Weights of a small mixture-of-experts language model, trained from scratch on English Wikipedia.
Training: a variant of Muon for the experts, 1112M tokens, 16968 steps.
Below are experts of layer 4 (counted from 0) of a mixture-of-experts language model. Rows are named router (the router's row for the expert), down (a neuron's output weights, with its number) and show model dimensions 128-191. Each number is 50 + 15 x the weight over its row's rms, rounded and kept within 0 to 99.
After each expert's rows: a language model's description of what the expert responds to. This comes from a sample of Wikipedia text that the model never trained on.

# expert 7
router:64 34 62 40 42 61 63 57 56 60 40 74 63 29 51 42 63 45 45 79 59 45 55 40 10 60 45 51 41 54 82 61 43 50 52 41 22 63 58 56 78 43 62 40 60 57 38 49 61 38 61 70 56 56 36 51 58 70 46 57 59 51 52 55
down0:60 42 48 57 40 62 64 35 51 42 72 50 48 56 48 45 75 50 47 30 58 51 47 57 87 57 29 63 63 51 40 64 29 37 53 36 77 58 52 34 63 53 22 66 50 55 49 44 42 63 84 46 49 19 67 57 45 36 55 27 37 50 49 38
down1:40 56 29 36 47 71 30 50 46 49 49 49 54 49 30 58 46 46 86 71 60 83 38 54 37 78 30 58 58 41 41 63 53 31 70 68 57 46 53 58 80 67 61 53 55 31 43 61 23 78 40 55 63 45 67 24 44 69 61 48 56 51 36 57
down2:56 37 59 51 82 70 32 62 51 68 68 77 55 69 66 53 53 47 38 79 52 40 43 33 52 60 68 15 75 56 70 40 46 48 49 38 45 59 36 49 63 65 53 36 44 11 59 27 40 18 51 50 63 46 51 30 29 51 47 47 52 58 54 36
down3:47 42 56 39 61 61 46 57 31 47 40 60 53 55 45 73 61 72 78 51 64 22 50 45 36 51 36 37 53 42 34 47 63 60 70 27 72 50 79 36 51 56 38 96 40 49 18 33 39 40 46 31 75 22 44 32 68 46 44 39 78 69 66 72
down4:56 69 56 81 58 40 53 53 53 64 40 53 55 42 52 28 70 69 30 63 60 55 81 45 21 42 25 42 31 52 66 36 43 43 36 44 14 72 46 80 32 88 41 55 47 27 69 80 68 56 57 42 51 74 62 59 42 66 47 64 35 58 40 42
What it handles: Table cell separators. Pipe characters ending cells in Wikipedia tables, mostly after numbers, names or times, plus semicolons and dashes in lists.

# expert 22
router:52 44 55 54 61 58 55 44 68 25 64 61 36 46 59 54 50 26 56 57 38 59 59 53 13 35 64 54 44 51 47 75 71 67 52 35 45 42 88 47 47 49 17 39 41 27 35 55 52 75 65 48 74 46 56 30 71 68 42 51 37 61 54 44
down0:51 14 43 50 25 54 41 54 76 49 47 41 33 56 36 52 28 57 55 41 75 55 42 32 75 53 54 57 67 49 28 67 39 66 61 59 54 62 15 34 48 80 10 73 52 22 82 64 55 30 40 36 57 54 65 56 29 07 47 76 46 46 41 43
down1:71 55 64 49 58 37 71 00 45 66 26 57 66 60 51 55 34 51 49 48 70 61 64 33 07 33 61 52 54 29 32 30 53 70 42 53 55 50 64 56 39 55 53 69 61 54 62 40 59 58 22 47 12 42 39 28 33 71 56 77 50 18 54 59
down2:33 70 48 60 24 56 63 63 48 39 67 68 39 28 55 43 58 34 61 29 36 65 63 41 52 48 31 69 61 55 55 62 62 30 39 48 50 32 82 28 70 34 53 59 38 82 38 31 45 53 56 16 44 63 55 80 68 47 26 51 65 54 31 36
down3:47 25 63 66 46 56 80 80 64 49 53 46 57 40 54 70 25 44 41 36 52 49 54 85 57 57 36 40 33 45 30 44 41 67 57 64 53 44 62 36 48 46 56 35 60 30 64 49 38 44 44 57 45 48 66 60 50 39 71 83 55 30 35 52
down4:39 63 02 58 70 50 39 33 58 48 55 59 75 51 53 34 30 61 54 71 53 42 47 56 56 62 41 72 30 68 51 62 72 44 53 69 55 42 20 56 67 67 40 26 40 53 44 34 43 74 50 37 46 71 42 54 37 60 55 55 27 61 29 50
What it handles: Political terms and articles. Articles, of, and political adjectives inside names of parties, government bodies and regulations, such as the, Democratic, Republican, Labour, public.

# expert 19
router:51 56 73 52 49 38 41 64 57 49 50 69 43 29 74 46 13 44 83 47 42 53 67 70 47 63 64 50 52 57 45 32 60 62 58 41 32 45 66 14 61 36 28 57 43 43 54 40 54 40 30 76 67 46 53 45 59 54 44 31 49 49 51 60
down0:27 32 45 42 40 38 45 44 68 41 47 68 39 64 56 51 60 53 51 49 63 42 70 32 47 33 31 56 40 35 48 39 79 51 48 45 30 40 21 39 54 29 66 43 47 37 59 73 35 05 41 54 64 73 53 68 68 59 59 68 46 35 52 74
down1:24 39 55 18 65 64 67 49 56 58 79 37 65 65 47 50 38 50 40 33 47 42 71 56 35 54 17 37 65 46 45 50 09 62 42 59 48 45 55 66 72 39 55 55 45 22 51 82 48 53 66 61 54 24 64 47 40 46 45 49 82 55 56 53
down2:45 49 28 58 45 73 29 58 37 53 47 39 57 43 59 54 31 58 51 63 62 36 40 35 49 50 72 39 56 52 72 41 42 46 54 47 43 49 42 48 36 46 63 68 59 47 51 69 47 27 59 36 68 69 65 67 44 73 62 37 56 40 37 49
down3:27 62 48 50 31 61 47 75 55 58 48 60 54 39 42 57 84 63 52 41 66 31 59 52 64 34 53 63 20 46 48 48 43 58 61 32 48 52 50 59 75 52 65 47 40 28 50 48 51 49 75 68 45 39 65 64 54 55 50 76 77 72 39 54
down4:50 53 33 25 57 53 47 29 49 65 94 33 45 54 30 32 59 78 31 66 69 30 62 27 64 37 27 37 59 37 66 10 61 54 57 52 45 56 65 49 43 47 61 53 67 60 57 36 74 39 33 52 62 81 51 50 49 61 35 29 31 38 75 48
What it handles: Pieces of Asian and Arabic names. Syllable pieces inside South Asian, Arabic, East Asian and other non-English proper names, such as Ka-al-ai, Sh-w-eta, al-H-akam, Hong.

# expert 6
router:59 25 54 43 45 43 52 54 43 73 54 65 61 31 57 44 68 39 45 63 65 45 61 33 31 81 50 60 32 53 91 49 42 55 74 24 46 58 60 59 61 35 61 55 49 42 38 50 59 35 58 72 48 58 35 44 58 72 52 63 57 48 45 45
down0:48 49 32 39 42 58 59 37 67 30 50 35 53 56 64 53 38 52 43 61 53 40 39 44 50 35 54 47 42 44 52 71 59 54 48 50 39 53 52 35 46 48 68 60 50 41 43 31 44 55 40 68 42 44 50 76 57 45 87 53 46 44 48 67
down1:50 57 36 56 32 62 40 54 84 55 21 32 73 78 40 53 45 39 53 20 50 57 72 33 52 49 64 54 41 32 42 51 62 58 30 50 67 70 53 29 49 32 70 55 72 53 26 48 25 59 36 66 57 43 59 55 45 63 56 56 54 72 37 33
down2:63 50 59 83 48 33 43 60 56 44 41 47 69 41 51 58 68 59 60 31 48 25 24 73 68 38 61 49 60 42 32 63 31 59 44 58 43 68 37 58 51 69 55 41 41 34 68 53 32 47 45 59 60 58 37 50 26 39 55 35 38 51 32 29
down3:58 18 53 58 58 53 46 51 53 63 91 60 38 29 59 53 73 92 49 46 51 54 70 60 72 59 50 52 60 34 29 60 00 51 55 54 54 44 56 61 60 57 43 39 19 39 45 49 51 47 26 44 78 70 23 40 74 01 45 32 42 80 74 73
down4:71 67 76 66 89 42 55 53 58 39 53 41 63 32 31 57 36 45 36 46 64 41 43 91 70 65 44 55 50 57 70 40 52 59 58 36 43 39 45 50 51 35 54 64 51 46 47 51 48 67 36 34 59 17 43 70 69 40 43 52 73 57 40 52
What it handles: Table cell separators. Pipe separators between table cells in election, sports and asteroid tables, plus semicolons in dash-filled chart rows.

# expert 23
router:59 28 30 45 41 39 59 63 54 44 68 50 48 33 48 47 51 25 71 55 43 61 51 69 42 90 68 50 63 43 62 53 43 49 43 49 60 54 66 31 61 40 56 18 57 21 55 72 58 49 48 74 63 56 49 39 67 77 67 49 39 27 37 69
down0:55 70 38 43 54 52 54 50 64 31 36 61 41 73 64 52 40 76 38 27 64 66 79 66 65 61 67 43 66 51 64 62 24 51 42 47 66 17 59 76 46 60 81 68 71 57 52 45 71 28 45 72 59 42 42 40 60 21 54 32 38 65 39 48
down1:52 33 50 59 60 36 43 50 62 32 59 28 67 96 41 51 55 44 40 35 42 18 49 70 48 47 59 44 64 43 60 51 54 38 50 46 90 54 47 67 43 61 69 45 36 74 63 41 52 59 57 51 19 50 12 41 42 41 43 51 56 62 33 44
down2:46 60 77 34 26 23 54 26 57 63 30 52 34 60 83 51 54 62 61 57 54 69 38 40 46 54 24 35 56 49 40 44 38 64 31 38 67 66 29 50 63 60 63 66 50 47 39 73 78 68 71 35 60 48 66 61 63 37 64 59 53 70 65 24
down3:71 49 67 60 50 44 57 53 58 40 40 47 57 58 47 58 59 35 63 51 32 63 54 65 40 82 55 39 27 66 96 32 51 33 36 67 28 62 56 36 41 42 54 22 43 39 41 47 36 58 46 64 61 44 41 53 49 49 37 19 65 41 38 40
down4:55 59 51 43 55 47 49 37 60 57 36 50 45 40 63 54 33 65 32 50 61 46 25 49 47 53 53 48 68 32 37 50 25 46 67 62 48 45 91 50 43 36 24 36 52 27 59 70 46 42 30 33 35 79 60 60 60 36 30 50 53 51 58 76
What it handles: Infobox list punctuation. Dashes, colons, bullets, line breaks and unit abbreviations that structure infobox lists and coordinates, such as -, :, •, sq, kW.

# expert 0
router:56 49 62 46 37 53 68 61 39 40 43 40 71 28 69 53 17 39 55 41 63 65 41 88 64 52 48 44 82 43 50 55 39 55 65 39 32 59 44 40 52 49 37 52 32 74 32 20 76 58 41 77 79 67 54 44 38 54 55 50 24 25 49 40
down0:64 41 63 40 81 57 44 31 44 65 59 36 68 48 67 42 57 53 45 41 31 50 55 59 74 36 49 61 84 70 42 55 58 41 78 33 29 60 64 44 45 48 59 33 19 67 68 59 40 61 74 25 42 52 74 40 67 64 67 65 65 75 38 53
down1:64 61 37 46 26 65 39 70 77 61 47 42 46 57 59 53 45 63 48 34 67 58 88 57 39 50 60 46 38 36 51 45 58 58 71 51 43 42 50 40 44 56 22 53 47 55 23 72 50 44 53 37 60 60 49 48 60 78 20 52 53 33 36 72
down2:64 53 54 68 48 50 62 88 50 52 63 31 77 29 56 32 41 60 30 52 53 32 44 82 33 66 36 48 52 68 45 66 65 65 75 38 55 49 76 49 45 36 48 49 39 26 55 38 75 28 44 53 55 40 59 41 53 41 33 37 60 75 50 72
down3:52 25 83 33 67 61 49 49 30 35 59 42 40 10 63 30 52 67 63 63 66 31 48 65 58 68 59 46 46 66 49 56 59 70 79 65 56 32 60 50 35 72 61 41 52 59 54 65 37 56 51 57 53 51 37 71 51 42 29 63 28 88 67 56
down4:47 47 34 45 53 85 62 29 54 30 52 60 38 76 47 36 48 36 42 44 46 54 36 51 66 48 62 48 74 15 58 22 53 38 74 24 46 64 70 61 52 62 63 60 44 56 53 51 59 55 43 30 45 47 21 41 43 52 79 32 68 48 45 51
What it handles: Dashes and punctuation in tables. Dashes, colons, hyphens and apostrophes inside score tables, track lists and name lists, such as 20–9, 0:45, T'Chaka.

# expert 14
router:40 50 81 38 44 72 46 69 54 63 37 66 61 43 49 59 20 51 67 61 41 65 56 64 52 43 64 36 58 40 56 68 30 43 53 40 53 81 46 55 56 59 36 45 35 52 64 53 41 40 45 55 59 54 32 33 39 60 67 96 62 57 28 61
down0:53 44 38 44 46 29 53 60 53 40 63 43 32 49 56 56 42 47 61 51 39 52 60 81 57 40 54 82 61 59 52 45 62 57 54 11 47 65 35 54 70 43 33 53 52 53 48 38 37 19 28 43 22 55 66 48 57 45 47 28 55 47 60 41
down1:44 43 57 42 64 46 65 53 52 51 58 74 26 45 58 37 64 42 38 47 64 45 17 56 40 54 48 40 74 44 72 57 39 34 42 43 65 72 46 59 51 45 53 75 63 24 48 60 69 42 44 54 77 65 59 54 51 66 58 44 44 26 41 99
down2:67 76 53 60 77 35 32 59 37 71 47 36 53 34 57 47 32 54 58 29 49 80 10 19 46 34 52 63 38 54 50 44 64 70 56 37 42 82 38 39 35 78 61 49 65 65 31 32 52 29 67 52 34 54 31 63 42 48 50 61 38 91 58 22
down3:57 64 60 54 58 23 56 58 53 48 74 64 36 29 51 30 51 59 18 49 59 72 62 38 49 48 60 38 55 60 33 45 29 63 51 50 26 13 57 62 32 47 45 49 41 17 38 50 46 73 60 62 59 45 53 53 35 45 41 45 46 43 61 38
down4:56 81 23 99 67 59 49 32 68 35 37 46 36 52 46 61 71 54 52 53 53 65 58 35 63 19 61 45 55 54 51 42 60 25 46 58 41 41 70 32 50 50 69 44 37 48 34 52 58 40 24 63 58 71 80 65 50 54 39 65 46 60 70 59
What it handles: US places, addresses. Place names and address parts, especially US states and cities after a comma or United/New, such as States, York, California, Avenue.

# expert 26
router:31 46 52 26 51 43 82 46 60 52 36 57 22 55 64 56 55 29 68 56 46 57 74 54 42 67 66 67 48 58 56 68 50 48 59 52 37 62 44 39 54 80 57 34 59 59 69 34 67 39 51 69 49 43 40 68 58 50 55 72 49 39 23 66
down0:41 43 38 72 39 40 27 57 40 21 72 41 37 41 47 59 24 82 55 60 60 77 66 55 57 49 27 56 54 28 56 25 25 74 62 63 58 61 11 49 56 46 70 11 51 42 83 62 29 25 50 53 63 45 37 37 62 42 51 30 46 32 57 32
down1:38 42 45 36 59 51 87 66 83 57 27 40 61 99 43 40 44 53 51 47 52 52 42 60 40 47 50 57 64 27 56 60 56 73 53 47 28 30 19 34 46 47 51 65 13 42 61 61 79 61 58 71 58 54 31 56 40 44 64 52 66 57 42 61
down2:40 72 26 50 59 54 48 26 43 48 39 48 48 37 31 50 35 59 64 56 51 42 22 39 46 31 38 82 72 43 37 32 25 72 76 73 57 39 53 48 32 65 56 36 60 46 48 57 64 34 32 36 38 55 74 44 07 36 52 48 60 67 43 47
down3:60 40 72 58 64 62 64 60 46 42 44 30 55 43 52 46 54 52 58 46 37 80 51 26 30 54 49 42 60 16 50 59 33 37 51 54 35 55 66 43 53 56 68 56 27 50 28 39 19 80 68 40 42 69 61 60 75 56 49 49 67 85 31 28
down4:60 66 44 82 70 34 61 58 34 69 41 56 25 24 62 33 01 91 60 78 48 56 65 56 50 72 46 43 54 35 81 37 48 57 62 64 42 43 45 56 51 44 27 26 36 73 57 35 50 29 24 61 54 70 43 49 56 68 51 54 55 51 32 80
What it handles: Of and LaTeX. The preposition of after nouns like part, number, end, plus LaTeX math pieces such as frac, mathbf, \end, {.